config.toml
n_layer = 13
d_shared_expert = 128
moe_layers = [0, 1, 2, 3, 4, 5, 6, 7, 8, 9, 10, 11, 12]
Below are experts of layer 2 (counted from 0) of a mixture-of-experts language model. Rows are named router (the router's row for the expert), gate (a neuron's input weights, with its number), up (a neuron's input weights, with its number), down (a neuron's output weights, with its number) and show model dimensions 0-127. Each number is 500 + 25 x the weight over its row's rms, rounded and kept within 0 to 999. Numbers have three digits each.
After each expert's rows: "comes after" lists some tokens at least twice as common just before its tokens as in all text; "comes before" lists some tokens at least twice as common just after its tokens as in all text. This comes from a sample of Wikipedia text that the model never trained on. Tokens count by the router's weight.

# expert 28
router:469480530473504537501468493530508485469511466493478506519461541506466489538440485482515498493501493474493495501482512517490525532475530524538527526489454515495520497509486497536537463503533500490509486489495530470481504521465511512508444449445489556512463524517522510536537508529516466503517491531512461476495462492454492551515531496511491499509485479495477532526516519537485508457487
gate2:460486481504506476490481472478507527495509508524510513479501492494536449559463504515482484533483520536536496469520483477498522494461493517475482487494517517533479518512521488495496512486500488510510469516542479517428480505486516507458520551534486447516531534504450481498512489529480480463480486498458494533524527486518515507470550467528466484494483523525455490483498557512517453509488
up2:497535526440499517515521454499481518491474529525520506496460511485506454500483468461486483505513523530542518485535464478515459543478479496488481547480546499502512524481479503475489501488518509497526496561546497456479490509476493487500518502542500478522495512562509516503522504475520459501518473506489525513488543458532521485483492493495493511485538493516438510450498539516530527516502
down2:509506489501509518497485467491554503489480505544447506485477509487490480499492480507488495507508471462496481528546494524481506529471541465484508487470509513455527463522507423508465486529496528501481479484518502508490523514436518470516536524509495526452495485478464488505490526555546461514537479513516495471519526533493508513496465484539498488474487540458510504477464450496509467494495
comes after: " ", " 0", " 1", ")", "%", " 2"
comes before: " ", "\n", " 0", " 1", " 2", " 3"

# expert 15
router:491535521465441532547526491508507497470508522509509533497480517496497516501506487532498487510506475489517482511525499502458545460435522508492534507506471487479499469480509473509495466486574515510536485526520506507532541505491519467536485434480486527460458483560503526506503547487501473526519502528497479476517462492526536506493543506499493482523489493501502523509503495512452532476499
gate0:484502444512501513480470536466464514487469497511549467461522475487449534538525508474488491500511509514509489482513507524494481509496488537532452512469505508512509504511460498501512490489473503492484516482520473507513489515501512504478484542429491474440527523524552498499496510501527515553496526455533499501492511492446455529474510519459465445497504489519468493546482490503508467507494
up0:508496552533502518481546515515550510482501497490425532490507512528544507491499465526502535483485522509521505533517506468502504524506541477483538495487476518479496463477533491498501546551528496516516508499517508512497469506516494451497515500520548532558541509512469516480482477473507518477442491545503483498469484491540517450523486473505494542482468503524522508487485512501489477469527
down0:516549534483526492494503479538476537488457508460475478477513478532526510526514458528529501499498478485525507493524469498516487487499483521539513446475535545511514500523534443479520472487502459530470487476515467508485500516497486488485556492529499493495481559520482511495497514511489556477537507489478482520542468527502470518495467485522487559473478536510483503495459496531528504522505
comes after: ".", ")", " 2", " |", " 3", " ="
comes before: "\n", "-", "|", " 0", " 3", " 4"

# expert 53
router:480510485455437537524544476514527506474477499492511540501511490511501481469513494513502491532493458502526506519509462516467505471442492491481524528478512547489518505477486485524492498502512519528536495501442495494518495515516527492535525499496480522469485468546490550521513515455496479516546446510474488476507495498483529549469539480524467480536517453509518550498507500540497517481507
gate2:482494447499499480496539497519495515503540489488517541521528542496532538475528512524471528543508511508516474474518494513480452490498474489499530528495508547499496540534512451499524519522504478551482502488498501530478512465512519540500519493501521510463499507534501489510506519411534485522502510519509472488524550438506533493494549517504504525532541504532523511501501504509465536511513
up2:467477476506493500512544488518488520521547491466519554503537527469520529480529494513474529529525488517539466488512485493473495490521476485483516517488515508514507537535509437502523535519513468526490517503496496519461502466512535504493516486469532526455521494488493496509508529411525483509521509519514490488524552443493531504479540536498510533523529494524524538495487509517474514532518
down2:518508515538500489494481490467507516509480507551492487492482449506507485528476482489511506494499522480492485548460480513550536507474508481485436526512441528493520464487466531550475474515503524487543517522527532506533520539521523492524506493482463505520515465522492503522455483557489496506465485452494520492475493519458519498510477499482489470483452525473478488526488532503469462526495
comes after: " |", ".", ")", " =", ").", ".\""
comes before: "-", "|", "\n", "|---|---|---|", "|---|---|---|---|", "|---|---|---|---|---|"

# expert 39
router:502537509472450524484473503515503491488498492508510523494465514507513488476497519486509497506521501472559480509554526519500504514495519501518512502475499491469459507505471494509549484471547538492507520547497496471539496499472454481511473467521498549476448486529549510507519527480495487503504478553448531524506449516569520485450526502495454471503511518509482531527485501489483521484487
gate0:508505492489486508471503530460515502516479487532511481471535495478502509474496506494518497503511519544442514496519540493465495476505520480458471525510506470552501518489494525504487531524535487473477494467515487488485459506456528532507478506549472468522480479531528479535493517494536460512511518432507490503498501508470480497540435483528470506519518536533509561487476513510556494515471
up0:470449507481507487473473502480522516489512504506483523480485479483523523536523514516487491536496462494539507499521500493468553500442504518471524481454497455540504508482466496550503523500484453544568527477493548482509546499496505489474505508438448484503478461507502542465499496485488504509482488503476486472486452508512525483493476516510509477497495533474533470500530536520499493480489
down0:504502471504525484494495565476522529528462534493485494480494482490483526491490471489473515566479465535490470476496524528484479504414528486531509556474495475506477498501505487507542513505509503483512465482488465498530520478483498499535520476531487514517478499474543469522497479526486550468506482467511490509478519506491479518511509535498452517515486495524527476512517424506462484481499
comes after: " |", "|", " (", "–", ":", ";"
comes before: " |", ".", ",", "–", "th", ";"

# expert 38
router:524521515463468530515540445536514536507526505504502550483487502511541456465490493515531492522511443480513488508490519511508539490456498475516518534490486489462490489454532522540452496489497525499535489526497448482526521493482498479493488478483493488469441482524497528484526546455483519509508496500498488451505515469544530529486536456484507485496515495499483532502539468499487511491514
gate2:472527518512553460493512493495454453477487553500493468496513486508508462517469506467484499507479508496532504484498522502531529507510437484515485539459519444522484490536487497483506517480487478508495488480537506548537503550524511478478521494438535473531509500499504481500519460517510463524486480499546472519507483538521501537494470500524520473505517528495464513486531475517525449498524
up2:511523513491525536474512502525523521523525461510510514445512488497478574490492485532502463520493476530480521536535482497479499473495495483485549525499479519498477488532476530499527540487500491514506515532526488552507520464485483536483521513518493492512524505491525548529483498567460498521477515535526501511498506490510483478528534536474523517559454452528498506516453509498461504497491
down2:499500478489533504538535516477503494468516502509522518538495498489497529482476514502447492536498498499482445505496492477447493511478521519506527522521513532474474466466520487515530521530501478505504526510463526442474463519506483524535476501518504521470537509489468525485504502487498494549519494494511491491424499468545501522522535505510461510497503537515535476526484491420472479500454
comes after: " |", "|", "°", " (", "O", "″"
comes before: " |", ")", "_{", "R", "O", "T"

# expert 16
router:508497490463474546519522449529516485493506502490523501505490536527465476503455498500524509510493503493505502522524506519483529517483532523472567494514456493494468487488476486502476483460545528542532511497481515459536493517470491453519492462499507502439514470541528536486520518491519504509525469540460479462506494458529535526491520461496500506513507494534508514495497495547461555501510
gate0:460459487487545485479539559495503452510479494493445488515515450491452528471514524531520516504491458495468493487497448455532495502535522533476457479485511468535509507461477513501501498535478512516501524467492512532505511475490520503480496509506485461483509527487523505476540506544493506537520522478529486472518471526486504468441466515531514500471488538501487484469524485497474508511508
up0:486491513491477488498474471525492480518510477493512448540515507496531539500500537458491482511471490525517497481499481488503506518531495502532531526497535514460446513481473471476495500545444465491490521423452445535485491483462484526458513484505496480504525472492446499516514525470466477488520539506498527543463517491498504466493493493520467479514528539502506488482510500528491536487522
down0:520451477473518499520485487476486493457496481449495518519502496535517528504498504455479523463501471468491482499481492519471503516472483490526520522537472510511425524492484510530523542479488508537509536472530502517489524472504449498550518507461541493474521518516542483478496510536532523534532491481479493488509498505498517559486528548478499544508531490472521521501513458517472524502525
comes after: ",", "–", " in", " (", "|", "-"
comes before: " |", "–", ")", ",", ".", "),"

# expert 50
router:500514522497503512500524506484530501460492492449483530536468447527462464465512507508492469453537469489504511520489487512559494496474529491510495512499492456444520485472475474516487492481503490493486487500456493463513529500509521447463469498523497522531459540493503558496466485475492493533503456520506474512515458517534519526493519460448501502558516504492494504484523489507513485499466
gate2:493472478587484488527489494505498492487520488550491507518500484540508500492550520467509476511487509531497502480511565547498452524536519513469527529519485512490501530491560521498494485497500475529495533514482520515470486486491509468551491513476518473495518498489513416483486494489520481510478527462500492512498527510508511518513511518543468504507483497526429480525510496479479503542483
up2:533533515467515518466528483489515481502501509485506479484505524446503512496451508506488497485519511544461527514482449436483520510457455525560496497504533544494474439497475505503508486526532533474486477475506475496534501525483488505442502522506466574515475510512516550528486501526494500475507480515496499500480482473486482509493503497502489507517493514468539478469469519500534510499539
down2:457520505494502553449503491502477497506503514530517485476499541441467462539492447456484500522466504497496520466507482523487490470524505519526521485458476477551512456454507497496509480517531518499499515475484480493505495495503507511479507535515488508513509469517484513510549507460481599528501505511495503455449493506538483543478505522522503484504458487498492487465482502507504489477496
comes after: " the", "-", " a", "'s", " to", " The"
comes before: " of", ":", "ing", " to", "s", "ed"

# expert 5
router:491517512473483546534489446468573535450502494507507512514475477511495478477491474502530512474506477488507504550501498514498493504504529485517499497494511473464498483491470465495478510496497559497503489513481459490526537516497493492498487510497487505513457504566528522468483520476487471524527463528505496512546472514529523499491545458477517510540537501522505584537521477492471504517487
gate2:563468493540502457480478522451554474482471481506495488475548501456470465471521523471512510501503528488466515503518504466530495494529529521496500475490497492504508523478503534522499531487504496502481497504491511530490504527550469498467554504522473516501448528498526534511526494519486462492476451511473518488482477491487490469479488458488521539518521528486481511512521469538473515547546
up2:436491470478500510482523519519466521496539494493503521500470510496523539521485481520489481468463507569506476492517526500513515464509468481478492503521505532495499485510496482451503485480533506506527530529512510493494502512506514460515439470523514547524522509508456485532483496524526499510526507468550470512516496479508502513501513507477494427504468507481453506480523512479519530476416
down2:525476509445495473544485515551524479536512498511513512490523509493559567503506502530537537497454521508487481485524533506506488489525504511516503513524523549483500488517470500500519535478490487482511456519517479544471527462522506514511469487507514467491494523478550477573525500515558535491490526474495515488527511538457474449512478519490529510514485522482512479495493493504491497483496
comes after: " the", "-", " a", " his", "'s", " her"
comes before: " of", " States", ":", " and", " for", " in"

# expert 49
router:510509471474430563531493482532488547480536527442480507490444509519514477483466508528537498497503498476499484508507499493468517489495521501525506503483493484466520486512487484526496463506524504506530477516477455501516511471478488456509500458504493513462482494533540523533554512510511489509522515517511478497510478458509482555482521479498522478490495484502472561484512516549443498479484
gate0:488535488510507517490524498480506503497492514551513497445504485531487522467512542485447545481517490489527512467557499457469480514539509513521551491535478456533502517488494494497532560519450513490477479509518532509506490502514518537507503478546437484517535513490537477508512488521560513491509517475509501498535504559504487508503508532550504517518488507528489506526484514501500490513468
up0:518465499507507449514480512474450497524504502501500487545509511455485506527455421469563496494501504519495479484497507520505508516466505520489436523486500512502500495542509523493487479506559497542471554493534481513500507519479537465487479476481494535502487448515516480490471486457479486493518489486502479515463513485515519508504503508429525466492538491495489502479553514484498481481497
down0:477541457492500528487516512468507481486525485492469472512432449532436501506486510474510481489498512514507528473478497491471516496465498520523483492461510487532492522508494509518490476467537480481511497491489463477506457501492484470489511473507501500507487473538524545473471519505517517480453491506521470484492462525533480552535513524527467471490502475520463527444468509503501453552522
comes after: ".", ",", "–", ":", "°", "′"
comes before: " |", "%", "′", "°", ".", ")"

# expert 22
router:528516514496491510527521483515544480510502582490541467562425495501485488506489503497554529506537547547507454475504525480509500509490473522448516494540498483474487508496493534493488475517521510519513529479476459472515525527491474451538472489527479519500522500497496556509517517518489519503525504545489530512477510516537498512504518492489522486515512502488511510531452510520487500503474
gate3:491545497534447481502509491453549508499490520470498530472491475471516524508541524483477476520472507512448527521475526524497507512501521479534486496512476467498460477503475548495529500522510442525522489524505519471470482502485457507465527503464459499500509506495544512503477496513535488502511484514482506497494469496503513503517480482524552487535504482536449504432483501470531474539541
up3:504562520505466469481504489434527488506467509458496532494492504456485520528539526490488485482478474506467528500500506543523509506479533500522476533529475458482483505471489542515512512516494465495503496533506542462467471472493449479491518498460452468475486522479522512520494518535548502516494497516474531523492481507519523524489517498522544509531496480525452509453494500494512498528547
down3:496486477485526519536482458544545492492497502514546512517526490517513500464510480484518504491497554468571500483471470486517478485493529538478508495501484559531509484531491492462502468455497517511532535488517453527545510489487495503515511501518512482508503468468522505460531461449496444453476553492499519490492545503507503452497504499508502491488487509498467493523465535494483501524503
comes after: ",", ".", " is", " and", " was", " announced"
comes before: " the", " he", " it", " they", " was", " is"

# expert 32
router:474508467490486512532540479512492539481515532489516488508475491479480458511466500537539473502494500510495493564516485505478516499521497482553487518499484481482532480497485483488479427494492547491448467493457488458499507506428483500489492489522526491452477515518489486457503518493483459533526477510537505499489514466513487516508499474514515463551508477462490528522506464511459527512528
gate2:536483506534492502487475508447544471501515477537481475485517485487502508477561487509501576528501510538519474508480532506492489544530508485508477510470489499489501510494501501548482540527453430522543521507498525516495538519503493506491481515464464463493471485482531509504540511508504487508515518510532528511516498510477470500465509522491488534542484514484463475506454528458544478495509
up2:511501467527475535482529511474499527485523512466534524560492495527452488522491513521522503487515499486518515453524515505506469504507546510457525493474462491525479531480486535464530521519525482469529520485506455511492482474495495500472494464551499547508546510527500462507474484494530456439544490470524485527518533498525487515519507507522495456532535525501466482505486485504528495469492
down2:505467536479516540524481519517515470485514513525504527539448507519491502530434492503504475495475523454493539503484489493545492489474483534511464479523462508523522485501534511513516473513498502531514513527494524541558487503503502491454485543519497437526498498502511545521492519491533491486503519493512491529513504489550469487485571502474542528466524511539527477522506516479469511490515
comes after: " the", " The", " a", " his", " other", "'s"
comes before: " of", ".", ",", " and", " in", "'s"

# expert 23
router:508522533473484536522504470522486521486497497467517513535456468521496465508504538496531527530505517455513504509533482487486548467460546498478499488497473468479522496455493522501493452516556545509537527477479513483513512516469469482523497440477470518485456491535499504466536519509502464494491475526518491483521503524505526537505493472530489437500508502495485521529488484512460508475533
gate5:481495485546508512486512526499485485523532491574509483475488518456495498453528503510481521508510484547466518500514491502508534467520500496501482474520487527560522531542446492486519543515453449516478493505525512499462493535513487470485495488482506498468555491505506509475475526469541506499485502518496476512476546543462486495494482517487518508466519508525538508547545487467480524483486
up5:502569425486484505519491509501494506521512454495518497490533494520466520547517478511533465479513442508478487485505452517543468526544457495486490493508538492497524504516505494509511503501500494530498478496446479505492531490493481451529519485432509498522470502476464514504489562499511517505486475481507493549522521464500514514497524528503510516495487519560506527538521526506517489483489
down5:503490510463542530479512469506495506526493506533501498542454518494502516477511555456494487535480474494497525519486478510503490464520559478537481544521448469492498520478490495543525540467517543481543511489490504466494484577494523451482533492497523533550526522533478488508490492464483503511510487484530494513481465516522515469515540486487504499484517485484539486518488490520476501531500
comes after: ".", ",", " where", " that", " when", " which"
comes before: " was", " is", " had", " has", " also", " would"

# expert 41
router:488492504484444534548493484499534546485494506473473499536455500527499433508451507525537437485539500466486493522505487540481543493448490483496506502492488462458498482500479514509502452486500535489493461508503484504519521531469496450507490484501493510489470465493507539483505538465503478492533499508503494482481486533490521521469486461491506491545489503489472515530533476537488514463477
gate0:521561562490504510518556515495486526530485456492456502461529548522502521507521551502500483468529479516538490504517507489504516517498480517492466503482462551501528485531528506512545530505499506491507500480483475514529458468530481466441553528546473509528525523479510462505494514486485512513488514461526527502518506503511473467508463527489459491516490501481492488482516482508533501497519
up0:542538576482511516533556502512495536529482460480466509467521552528502513521515545498498482476524476485523475510537504502537521492483463521488483496510459573499514519511530506507545497518490516494485497472478486514519459470532492478439546510540487503519531528489490466512492526488505498490484517465530533501531515498506471489493472525500469501513492496499502480513528522506539492509523
down0:505497550498470471527452446503508521483565499501467442536478536512477487514470484507447519471535472470505494484539501469501563484518500522481488527530496489497498516483550438519525506494512511496549518488522506500521484501544497507468469526497507452478515515486488492521495508511452521525534479494492480479516468505482507495517518486486514535539500498518513475463512478524471524498512
comes after: " the", " The", " a", " this", " his", "'s"
comes before: " of", ".", ",", " in", " for", " was"

# expert 3
router:486516506489472522512482481477511492490489513472479464543460512510449484489445496536502488461533514466491506486475480532522454485470484463491501475510495465469504465498485489509477481428531550503536473515495496505483483526486472472501504440541559529471495488546514503542498489508481480495513475514495505528473504514503508538507504471460528495493477507522521464513527495537460522500531
gate2:473514496538538487501508565500528490502456449501475545523490500471537536507499478511487499477497490526532489511523541488522507529504472539539518482474524499469492529517510528492533547501487481505472498508463469512487489485548479459515505507457498501524478531498501498497457490473508471516493463511495519474503494547469487492488491463446504487527547503501552452492487514445481521490513
up2:465487503480515512514498575498506507527481468518476517534484490466535541509481503494477505494556475496539515506518541474528510502511497535512491496461525476495494504525534525506537520468483475480473510535467443541470476475561456468524507489465493526493503520503499481507467522466502478516479477541490488475517495538482510476491456490470516485521498476517519457457497498456491521499478
down2:492510506488467485489501506510469496518456531450490535524472516488539481507532519449492484463540498527488493518500482471488502478522516499479469488450464467469523506511511484558510497516537492505504549543495525530525488499505507505499503482418544470493459502473478534497520523536515519498529512506483486438507524515472500505532511457484464465499509489539504479486482510463521494476496
comes after: " was", " to", " were", " is", " he", " and"
comes before: " by", " to", " in", " the", " on", " as"

# expert 59
router:505487509461458557546505466515552482481528533493501523518499504532515486515497507473536489493494470473489500492544510508479501508473502480504557498484486456462471488475519488482529499502516530486523496513480492518533548501481447469496477466503527495452485510519513520494508549499491471498519453500480477499513500450513500506489532452481504510530495516515478548522557466536450519481504
gate2:533511528502494469448512499478537495523479529478517491484526533537529538507490493469452512489520497531505511526513533481495512468523489471474484526491526449448531503451553461531531492479496493529522513485500543451502480515509521514511507533540492506490523510502465522518477493513505487524497447507560485512498493501469446484533482523507459491557504489515490475487500473500510529485505
up2:468507514517512504551539469491484538466520492534486514511503485498492517504537510518471481531521488498454464504498453539529486541492488542524525475482469499520444531519481526471494505527467534487507475492496474536526491473497491503489490495470506481524492500505508528502536500550505509492498567539452550479489522501528563483480491464530489507472508459476509519498526530468502515522519
down2:497537447489514519538480489504495521482534462512493480472531507462501523491517536496479550518442461501528513502528465518472508481474504469460454514433472526513507502497488480496514518489481477512471451468540517548489477458498490507461476504551487452466517510492493484444485498457525516485472510477492505470481472487541523516497474506497458494486488498516490512501507468507501493505513
comes after: " |", "–", ";", ".", " (", "|"
comes before: " |", "–", ".", ";", ",", ")"

# expert 56
router:527485509471486500510484504507527487486471519502485481468495487491502506519492525503571491464519499498461475499464496499480536493489510482520487468527450461522495473486497509504516517475562537489535487535483531463500526521453507486534523451465453490482446463502501492485517503503493511514559500518515465469478496517497535462567500500487490481507431473505491501488466507477487504526496
gate0:461487542494489522502506551464470468483523486502495499488536508524503539481498562524482472494508505495523505482519487516507502521492479507512515486482449502415516510507494513510558524542489548494493517541489495537476469517502467545534540509443524486481518504504499499491473501509475498507464512507514489467495475532479524456445512491511542517479530465469501488480498468500497508470484
up0:490496515513500498490503503469499490456446527479472489501519481467487508493503480527510485468461539474519471496550533524515520491469497528553452491496527543507480497514497517445544503541438488461494527484506489474522504540513502539504524496469537450480499516510486486550497478565477522509490511506469499516549519497507466489454513501513512535523487495463512516493521485489506516496529
down0:524543506476527514497511522501538517493493505529524531513501506503517538448564490541470491512468485505509492459509479472513511495543492513472504512517493522488525476557520492421531535510519505467527470522486504555493507484506499493545491463519452484508457503506498463536532497446510473517464520494504513491488493470477506513497468480516495491519491467533500539478503470546487491486509
comes after: "\n", " also", " career", "History", " life", "Career"
comes before: "\n", " ", "See", "History", " Total", "Early"

# expert 36
router:501512538492488507525522515459515486508486509527492474532479539498481464516477459484532493484496538501476541470524508526494532487462498512498509534498454498501476526478533535525509467511507488470515464486499512520496497493445521473520468519503479551473509519505509486481489571512524484463553455471462493521468466484464503494500503480535486562481482475514521527521530490484490518463533
gate2:482501481513496487480496498521562483503453502512544491498513496513471479500502515488463489556540490530508507509516474507507470529535496514531449507527520462546458489520492518463488498495471501521489527505553515472536558531476502434491486496504492518499507489456500509509565542478511505514481548487476520469488494525506507483533543495503515491502508486497473492519513453459496463525484
up2:497518471528493505456496505527562501531439500500501481499484491486476513509500473481483489562532495491493503496500471491487482525551535527541466507506507493535449503555515495446491498459482511494466514519555493487549509543471528439482504499495492507497526511480503519518512534502510518510495548464476501480506506519526520483522546512493510502496512507494452490533506453481491471505469
down2:543485448505483517531523521497457467464516473496488506489466483521488539466514482506493491543475502513505540535504510558474548499507550495501502498523464529475479485530516487516456496499531525514508457530461482520494510504480469480540488493512490470495518475518512556500538510480497527511457509518511476481499512487524497496499497539512511511508496538516477503450516559493432469509515
comes after: " ", ")", "%", "\"", " list", " —"
comes before: " ", "\n", " 1", " 3", " 2", " —"

# expert 18
router:506509481467505522512533463494509497501509518510480466531463473516456438471438472497505496475526508481475506537450514529473501496475524440502502466534497472499510489479488520541463504492543580494501503507467480478509538519486493431519512453496504497516506486542537518505494483484474469508502495497483496506506478501504490542532521476504487471506488477499491468469509486516455498472503
gate2:460524497551481505478504538456497524485488491535470475534534506509544535502505554520483513527483483530471447463520514475490507495520508526524459517470563458495480528504509533460510557514461503520498503507506510532482490436478468534456503494478493511519478499491503502517512508460494506468501524481537506497483507528524516474516470514474473486518501499523516487539508498461531516520499
up2:521483505462520493519476470544497489495537511468522515486455504493442470485484450491493488465496505467548541542485502509495491519495501498477530479543450544484530485499501494534500457484519455487500491503497506478527494557527537480504483539502490505522514489515516467487495495521530505556501498541465508512496527470453485511489514488511517505517481520493496501435514477553451483499495
down2:485457485505577489541510493483513500494499511514499511527542453538478493473474510467500501485511460517461526493457497508507470529558499512526495537492514518510507527491478470490485533517509512543493481505533494495517434500525462510495540500499509480522499497512507505485442472488502479499470473501499539505533510458489542496502501517496500578495514516537506473490532556510529487523486
comes after: "-", " was", "==", " (", " he", " also"
comes before: ":", " in", "\n", " by", "N", "=="

# expert 6
router:534480524490482492477502482469500472503496496536525480556464471517532472495537485501512522529542480488495452547534506489493515501507522467521447491454456507494486454488458548517521491510526518519498513523504535542512512491540529460519512466466458533469490507514513487506534497517475557491497503471455486508533505500451496508512476507533450514515501500492469507495494510527471496480490
gate2:546498496485474537484501472506479440455531496481482518498479495502502497490472473498500477446488485517502543456482474554515502539539490439498517480466511464532485470503483488535511490533467533491510489467564484499494481448508488504491509455524493499522496502506463505464454516525498511482495502508489535512525484492505528489515494517520458529495510494470542437534473519509502507488492
up2:508485514518543480476469506531526571529451545496490507510502552494535531514541527480486526555478504490499467501563502458460463469482533535475466492492498527514526497523517518481502494508527503501476500531477516515492519507483518496505526539491479493501534485477527513507518506458493494481496492495502467471498478530499464506456517517477552493485478507491473559508501504448506529522503
down2:485496509523505482507477491464510440521491471532505507504464532448496507510503496485489516486486472460418488520486534516527532519500520506506509463446492507510460495527473506551468495458527530519498491494525556508519468481499521483462496510465504512478473508536468491488504472536542525492488489458479508535491494464522487490504501503475516525465489473486528446480499524535502467466493
comes after: "\n", "==", " ==", "===", " ===", "===="
comes before: "==", "The", "===", "-", "|", "In"

# expert 60
router:479506498431462507507474452485533520501552528488506491478478520518490488527450481488543493476498495475498524538496497541468537480478535476511546485502524491481511480499501479538453500487505513489499486511498454463514526499495493490514467511471502488441520501513527525485502524468514492533544515506556485506483468488497513515453531456490543512500489486513483557492535465517467503505517
gate0:490430516527476487506493511468501472521521526501482510496515482412501492516528484541517491480492491496499487536516487497518490489529474506533449557473468501500518495511517484536468505512487510528497505519537539508541468493485520515467508517480497486495481502514515473542518499539520510471542500507513524474482477513511535514530494544521457516551481465490522502537457536545509487499461
up0:504559511483535511504503490491497491509500499474494516498514547566471501487457519453511457552512508491532535490495486501517496499475516485506502466490506517453515542468442493485510468499477532507508478473479472530515491499528506436504512512515500532485508473438507488475502496472459452521505490484469508516511555470489474523493485480486507497467512512505495512468489499468444477476546
down0:493514511497488506449470499469469473534465513506513530525449492498477480523499560501500505501468516530518512537536503519523499464507460504494495497454468502552500512544558504519516508481511528520482548533504523547524509539529482491508497478525466519511508496461548462514481478523506569474496479507510511516514492517485517495483498430492508486497468517517499511472521509537493492467487
comes after: " United", " the", " New", " South", " of", " in"
comes before: ",", " |", ".", ":", " of", " ("